From a checkpoint of a small mixture-of-experts model trained on Wikipedia.
Training: 446M tokens, 6807 steps.
Below are experts of layer 4 (counted from 0) of a mixture-of-experts language model. Rows are named router (the router's row for the expert), up (a neuron's input weights, with its number) and show model dimensions 0-127. Each number is 128 + 32 x the weight over its row's rms, rounded and kept within 0 to 255. Numbers have three digits each.
Before each expert's rows: "mostly gets" lists some tokens that are sent to it at least half of the time; "comes after" lists some tokens at least twice as common just before its tokens as in all text. This comes from a sample of Wikipedia text that the model never trained on. Tokens count by the router's weight.

# expert 58
mostly gets: " St", " Col", "yr", "amp", "St", " Saint"
comes after: " the", ":", " of", " by", " and", " with"
router:113160125109079137054134104095101033142109224170082118135136115101147128091134114124121079104152078133116117095142154154162169149147127148101171091185126192103105120115130119152086113192146106111136161116104114098084143149191153105075131120101142129096134099141170210142150126146090108122156130099161143163137085145171107156179154152147095096110070156077152197132103107120160135168128
up6:139108096143069145096131091135126120137107162173056092159156125168100130134097105063126109140077103115130122126104101127101197111183102091128171148146148137121164120110173149170105104161139100108113152145173188103158101127198105149143090130193132129184144183082184131132195098115122066180108064151093165093073095102131121107148108157083161085117091141140132183135149149147162126153098
up7:076133103110081132180148079141147101121202182170119101144135147080134154145125152147052096135126099123083163133098147124147121170132087170077164096167162127122104121102130124158090061099133174052136107173089122169101091113163126069067173115152177152166148106172114152102139141094144097149083165127141136145148163143174110125189101108143148159167142107118095150153125115062108137100065
up8:141176097112198191146091104136133095162095101157092186117146127164090098105139118164167118060153082074134102077112131123101130132125139097157115117128125142151142181144142124134082103153175132097153137168099148148131184108167162074136056145154084111118186041177148176112111137103145099105193128130137154186133113183113139117116115145145144093071119108108152101177149120145072090175104
up9:119104180093045142123117097113096093108132134172073127113162139124159102099088100109149173149128137103130127148132206124147125087174167139113136117097124181213128122095108134071146086124142101088166173098168049180101151153140161140092140135161137140137094123080127229099133141156128126095155110097192106196134143135142106114142119163148103085197124128120099089177141121110118127155090
up10:112112151142170103140192137130104113158105143125089170128133091138127116128141143192137147055147143140133185169098153153077108126084112115141177132137097089125065083158139144105153138120119145130107082143110107146130185065145091145142134116086084119067139095168113153137146120159146129138161124109102169156121120133062141176146159126172099046105119127090119147039124158112209111203198
up11:126063101161087157083085141160122073136138158141137170142097090070163099125136096108115135108076088175163110146140110121163122185142089163106143163137134138115114131147081141156088142200082136140061117135120110105143093178172136117122129100160144149154220079159158154141181150131112094188100133146082130181141088111119126098145094183180121194106129133109144053133109110089086142100153
up12:135091151160116134107066127144145068117129184174149064135161140144099076122145120100136100121135094172094104138147130113131120130115154134108140103132150161142118075134130165173084185186171111141134125107135121103139112121132128135172124141124199110107113113116161135201130163117144212222126076129126106193113053093111131103083084143148117122108105072108165126156128082170036174142135
up13:128101091094129179104112174119158113106045165111143155158136133167135144160124140129128105116129107144101089067126076138193189097131107190091093113087161125159139160109150140188045159108121104127164137075098102181094175117144203133095116108173099116129139105157173167155084129187143150176133110100153097119112096109065140074165104155113105192124136075125154109094118123107158131137120
up14:115104090151094089117127108136149069136087154138149174160152113129096091103098116097152114119086158136122139108189180130141109156181123097143075087172103137067090084047107133114084087101155147084095150165126151113151187163157151170155091090140112129135124138087139133153211125095096144073117130152153185108177095175146147123163114123092129154129138109074095095157106159114164097212158
up15:174146150107115190118116095130097085093144170096129100123187096150148140113105099097102113117152070106099172148074113187188134183134121115113078084157161140174136109114160109174120112124145144082110135178151109078184089134133155110084099104090188161182180112097118151176172134200143146052046125122114130141165090131150130136111168153111111087145139108160081154109145119130089126088136
up16:095150161117146103172126206095146105186140114146142124169167112128117107104193164131120095174133085133130073098148115122162027119141093084149130070134134126131191106107129103131100108133093130144141065140197109151131122140108125110038141102119121131117140135112184138116100102199166115104115162115132103149176072102120063165193090119150135104135163136096158132064114141109125096095176
up17:148114138211124110097103075106073111193104099129131150129113161119128142081121081118131099033168082157172085110113131093187140085162128109092115118121082141182054128135166124158144111125128125104142165169186202147142072191124163110136160090155121128137118135110143179083137128129141114114124156176109135172129091120158082157141115148099133102126088165091223159108114131150118130108138
up18:120100116153129096118124153117157130124133180066096155163102122104111150084132181137117116137099086161089108064087134110132121086184112144083135132178118139165123098140181086079203088082105040106143104193151142182135131074121134112115104085103028113107154115174138130140138133146126135144175181115148110167096084170157176109175117079163153139171114111121123166151114142118175099138116
up19:040180139097179118101132087119128076135113155144117109162140119128136116114112105140162083125163149096119210161111148196100154111115109123127137125157075111185110157125136126110157078044106118166162176115128183145097084089146094135153085114119143153142121171091137114091069118092118144146137142159148126128130134170123112025142126152083163083152149135091110183191148163165099114182130
up20:140126124144133110146116113122126072153103215164111047167102141054114168114142094107181121079166095097099106026103147158125183150092174125130179112190154108120171114147086095148111086185161105136159132114146156116108160140151130146127076093132134102104170112160101138152121159103079106175097108081127125137158075118179144152134139143126137109087101181122133168125093193095137114117162
up21:129158128161124171163175147098128068116132142080179071086124125145145157099205097167118107167122131112131122129059144132091171215145129111098136092171136167183112126086125093134141144135134093138058122055029115109149123144199119119097074112127188088114103100139103131138168187146123124126094136097105116144098149131182119078126146164125169096132129143146155154096097166124152099137141

# expert 159
mostly gets: " Far", " Ay", " Dar", " Kol", " Er", " Ar"
comes after: ",", " of", " in", " at", ":", " to"
router:095100148064136181057118058015131092083073134130112118138073163138129122133099152076143135136220126112123143124133145154157141122140109139117124120154142165130142105160162130134138069110115137112134181108110114125115136109158097109148139136117177129079084094158201157152096086123038118131155108135136168147122097151126122178176128161171114094112102172123168134100091109180130113192119
up0:142164134170148103063120147098089131140164109143109184159143110126126104157162120137084093109107116076141146023150147173208123100163080159112094087145081156164084113135138127133150084176118150120177141130128092170084132158154166125147138117103150079109115129130136116080119159125106170119131081143124101169086117114121138169098146165077193106128144182156184047111164112086164094093161
up1:132103094074142135074124142070117158134122224103162102137078158113128113181118169126125154113110091081089159164114124143136123082107074165124083101106123188112113146132132120092146167146116121125070147115181141128147150162077086110093177176118177165071120101150144195152106101143133104153142151174120151099210135104098155211143160136161147112138106117089142105116130080157168097077112
up2:180121122143120082147100127114106155079111084182142123088090074090169127113117137066110157122190098158142149130129091156136124157123160106150141198157139166148070131179133082170108094160123092070138077042119117181155147166126114098107138106152181112122200071145120138125053119144085109145098135181131129147084129101117103139112123140138155153131204128105109179061132138141166150124142
up3:171135103120126110071162077104146120145134125123125113166057147144146115175117172091073084051110141086118122170144139104170104110068102104098140145140174113087132149137153166130163173079116128137136183144122136183072105143092116134091105134144120127142106083142102146161129162128103147111046131157188102094070126151190109169114154167141144157164164118101091078155058151132144178170075
up4:113101106135117114104142147161118098108113105187177109104165186116097161192048088110072163120128087131122134118088127145103099104174192188126087149135146144167150114127155153162127179139076206113149126174151151123102146107183040119115109183081162131159132171137090082145119162152106092157157071100101095121081125127134145108074123171116086136094129094148141175155127151150138101156102
up5:076114096133117099125133123215130123195165145117101098152125147125152062119112203149103105113115107132135127161089128156102119116172111158126164164105118152123158091171153159071078133130106111073136177070096071055109162115136157110152135101164141127153196102188103121134138132157139100091195126123141145131125187172083083100185157119154107118098104113088130105073178111109074154098136
up6:068071142062131160016143067111141061114105163085132129112127071127134159190147145161108116148120132142072131110142098135149159076134134097185127137096132166183132149162097140095178147092083110109160148091087138165121143121155144141082108136103169103074116162151115136169144077152141148138101132150174133151187093152118131133159136171130123130144131112168123049139083158142178089134091
up7:113100178117163122078052100118157107149086088109104182109168116098086156112100134132118109172120172138137104095096129182126140103179154173115144127117168174152081123087086149145142121189171165080063130113122116122090136136129127152146207165141154184071124099163128144113111093141125096119123149118094069165127162103085172149151069130118103113167127167131074086105166193078139121163172
up8:072087129033118158120136075084127121135111106093088134196074124124111095126129139151147172125148073180145143119121107180116198154155190135158137152140149158115159119154183125171147096128137149116108141119183057114155126057116099152124150130129112163095146053098154132123111086157106128143151131173179050103176104158130122160152128140142137051109105146105154075132096087158125121097131
up9:198096105095162118111101129143106079104151072106112152166149153144147165134080105140100118124113102119086111185149183134156139128105212140089114115112074149142122070114172134046132113145115150107124154144112072122101132089145148145193114183171174214091111095128136106145149188116112091140118087150157088099078178136120155124160088125136151173106133071132163161136091095138076126106165
up10:130142148127073076072127119051125113083114084126154103125144086093118174142150151105148043120168142164108142146140140098153140092109153118147098152101156168139042129151140090135142149098142124116131128161171103170160147104126118114141147127151124166098111049116121138183115107030068089130188173118175156156148114136145102123129182149180193109139118159187154146118177101127110099136176
up11:145170136079169161101110075088136132125131115143124205099073165158111120201168133105144113019161082155106044102101126131096174092190072163096124152136119131125108100154159107186151141109100165099102143141092133152130150076065146098152118133102126090103169124160139160120116147130153120129198138125083125151128153176148096094109153142175140096150117089149133130135158118136141143147056
up12:161148091072125161057087109096163143152088179131146199155108127117120059096110152175125160113121162152159104146092108184151200119168108158102142107091106115118118113211086116134087130076116126116156166138079087151145101194166109108176106134168165101107148115106157094151153143084139107135094107122068132161136093139126182052143099142081147088095117132123139149099124146142140158187140
up13:096158133122138103130141086125153099082058128200101120120045122127140175154086165158158132160173064124100160142118187120127088149172090161092145080129155205095124123126074101103106150110125162133126100081103131103103112089162151149137096134122113114170110131187048134157117112157140085141194117135111138174141089075164141153162137171188131143134110149064080149156107112129107141122176
up14:121137109146107131140181106145095185127109120174139116184156119060142075147094154112141093093131144124146183127206125150057034181124126141116063138123155124158169126104158149130112123204086137068071190109093164135127085074144134110127104125136122090056111110111140133114125143089084145113170129136140176137123161102167156187104097113150125129088139137181131121191140145087150140139120
up15:084109125127142143115101093110090089103149089180122186104135136133155126112146145105111188191087154165135129137186148144188125114168136176135099077141129151110097162088127109110124123148156179180109085121106065110086187139177124199153081163125152167147127088125108170197125120109193163134143132142093095126080120097109078146169127182093121125115060160095144134117185123137120100061107

# expert 39
mostly gets: " Ag", " Sy", " Nor", " Par", " Cy", " Or"
comes after: " the", " The", " of", "The", ":", " and"
router:081148099095117205124148117083102098049141157135042115157120183128122104104126155134116120123176114080122148134112093170140117108144104172124127118166159144125171070134176114120117098117103133133125179107145101098100126140151129110155124175139168162095109118104217210102141102156080149093145093111135187154096107122159132177180132137154122103107082181080189139102137081171181126147159
up1:106109119078153142126105102083106180121119127143158192177097102156156132129158087111064156167105208106040110131104150134100128109081144131118144141091163114150126113142130179180192139165074101160158130138098161109158204141183148154073143105152160177093110130146133110072095118126091109129145140162140149067096119125125107130079152085111196113187128152104142106106147110150085110159081
up2:131139133159124154091142135053122120000129080133117074181095103145095074115143134135117137131142077128137139158144132151165165120119116133167118167122047168114107049148140136168086147069131161086111169150157115172106111097128135123182090152103130147163088103150160170106172179121086173132176102179161113135082109131116168157152157112110165135135123163107145158143105118151131118107180
up3:145146078107088161185117161153078093105150191080147095124179066117117087122122078121092105145131138149111180073082078137193111122125085142103076141070094126126125164132153164162148086091109106112119192122138209119138092171147135097127116098157190116067151122142132156132173135161136128083129113120160164135156105151168161183165113085117155158083130142114093084131187145128109098157140
up4:123118151141111115173151132112167100013151179146111096196136171119141150101107205141128140112101148136134115163146160150107124129112078117143116080094132122138112100126076162143142173104111195127169088082107128117108154185165145173136072204141148141136077115155116131085166092143104090145146083136139113140052140106099142127124089160160200074126128136146100076087122113109126137075167
up5:103114134107117209119094135143063167107156115121091161130155130121154143128134123118078123055172101095093156154112120203116133075096114134151122182121110122123128085122114172110161108085107073133093133115119166155071155094143174155157120095136168192099167194066154097136102066147154212109148085140147108128103145155084108085140144151104181103111114104119139142089146133162186136185106
up6:152130120120092142149225129088106136139107182103119133195116101146157083196113129153156111105115105107171101131101074155131107088087071168068128134120060129130175150141129181093141144147083086126166146128087144101106104107106131129137102116180142159083146111117120150180088072094128142090133085186147087184170156107136158150137181173087134151110138157139154136135097084070190165130140
up7:090138112121119134147140160125154096044159174150147123156113117175118069105091152210102146153134158142062161168107104149153137159177141149145075107161111109108177135086103182167139098166086146116151110059102168125117179145130153138115101145091079094145132111124130137124076154134073073144129111022150132134121126068153079120200162117176088130108135143154138141109141137174109143106149
up8:105053143145147130124135132166138120063119134168077155125106147133167176075122142107124061120171109105117150123145122137132185194148095166127033146111114139138095112114140108140139152101084092092133070091144049084157088078194117142099132150179125162172148127164125113162169121170094103121088148139144130210132116116186101127123103133097139125100122107108166134097096131142169151145208
up9:156155148166106167186063130117132109125139130139110114173079122119124150136170085121073106177091076047128119113112158112114176131135124112160160131227131120110110077128154155166133092127090054086081171107145103175148093122134143140108120142163094072153157100122122105145135168187149104099106073090079100093098128150133197121153170137058132143171155138156166119116181152109139116120150
up10:116123089089156110124113148121120165137181108130071088109109147170138134116151157096162144119070137134121102059087110131128156107177142104094160143132149132146143123153120172091128128099154152137054133127161070126048117091153136082123110199106102109173118100130186182111153145090119136106092185132106132189135121123136155150143141061123086209135125107144214140125168091108071193168140
up11:165093112148110161116082122106132121094144140066140116165110118110096184097086076143164117116088106128141136100135135119140077073087123192140108111171087136150145113130047106164056082167113120153113139138135162142150105122106114209103122173145117141096107164105142101131193148165148203083144161168132123148091121088170114148169145232122155094169097127089120149138155082153155135125172
up12:117082105100131102118144149117135117082092145204083112168130193180090118152160193151094132115145100084195196072112086131136153129159118141120082176110068138125149126122178073109131147119168079081119183117120082120119125149128168152046106143117124158132158095097127168185083157142157154174116099153115128126112147112098101053166131117093137120170124122144168133100117123189183123128137
up13:126110148104170073121095141106135145138187148123131127131162144118111125094166127113130115121150055075113095070202135164111153114127132161187170136089090152103113071173076105156094112174102069118132194171132098131149118172143090140154100096150159140083181172169160117068085131147138143092162153096141147175127112134129142095173089093081158114146128134119215110093140103104095142059124
up14:128136117108152129103076130152122091115066212086103130114156137075130051130123085121186169107152077097053123162145131053157109114058157150119143097068156137117181157069129174131077121116141145114125186109133144129104110163113189097073160135143108121136149129098114144164118133091114170138105148136105067129161193123177146138110126124124148143166150152143120159177131139128170109201136
up15:150105086108123127161121081083104107127190134140112056173136124167103063115126090160123130096172142107111177162111125098185059166133084083149083188130137173165065151161149165168116147105148170068111122143126130126119107116116109160114091146105116172144102133109140179131161162219109126127150124075112170190121131102134163179114127159117099124056116123194114181125134118142114124085113
up16:089080140107167153142110150100113093130098094105128098178158174078127094119154127049106124088157131139175073132164121108141050123159180132100067116189165163131191119191199175121140118134128124174081093139143087126158118116122090109109103139202126101115076123127125134101177157111077126117180119137108121105126128138129144206108161087096161123147100149107076128115129145189137170127156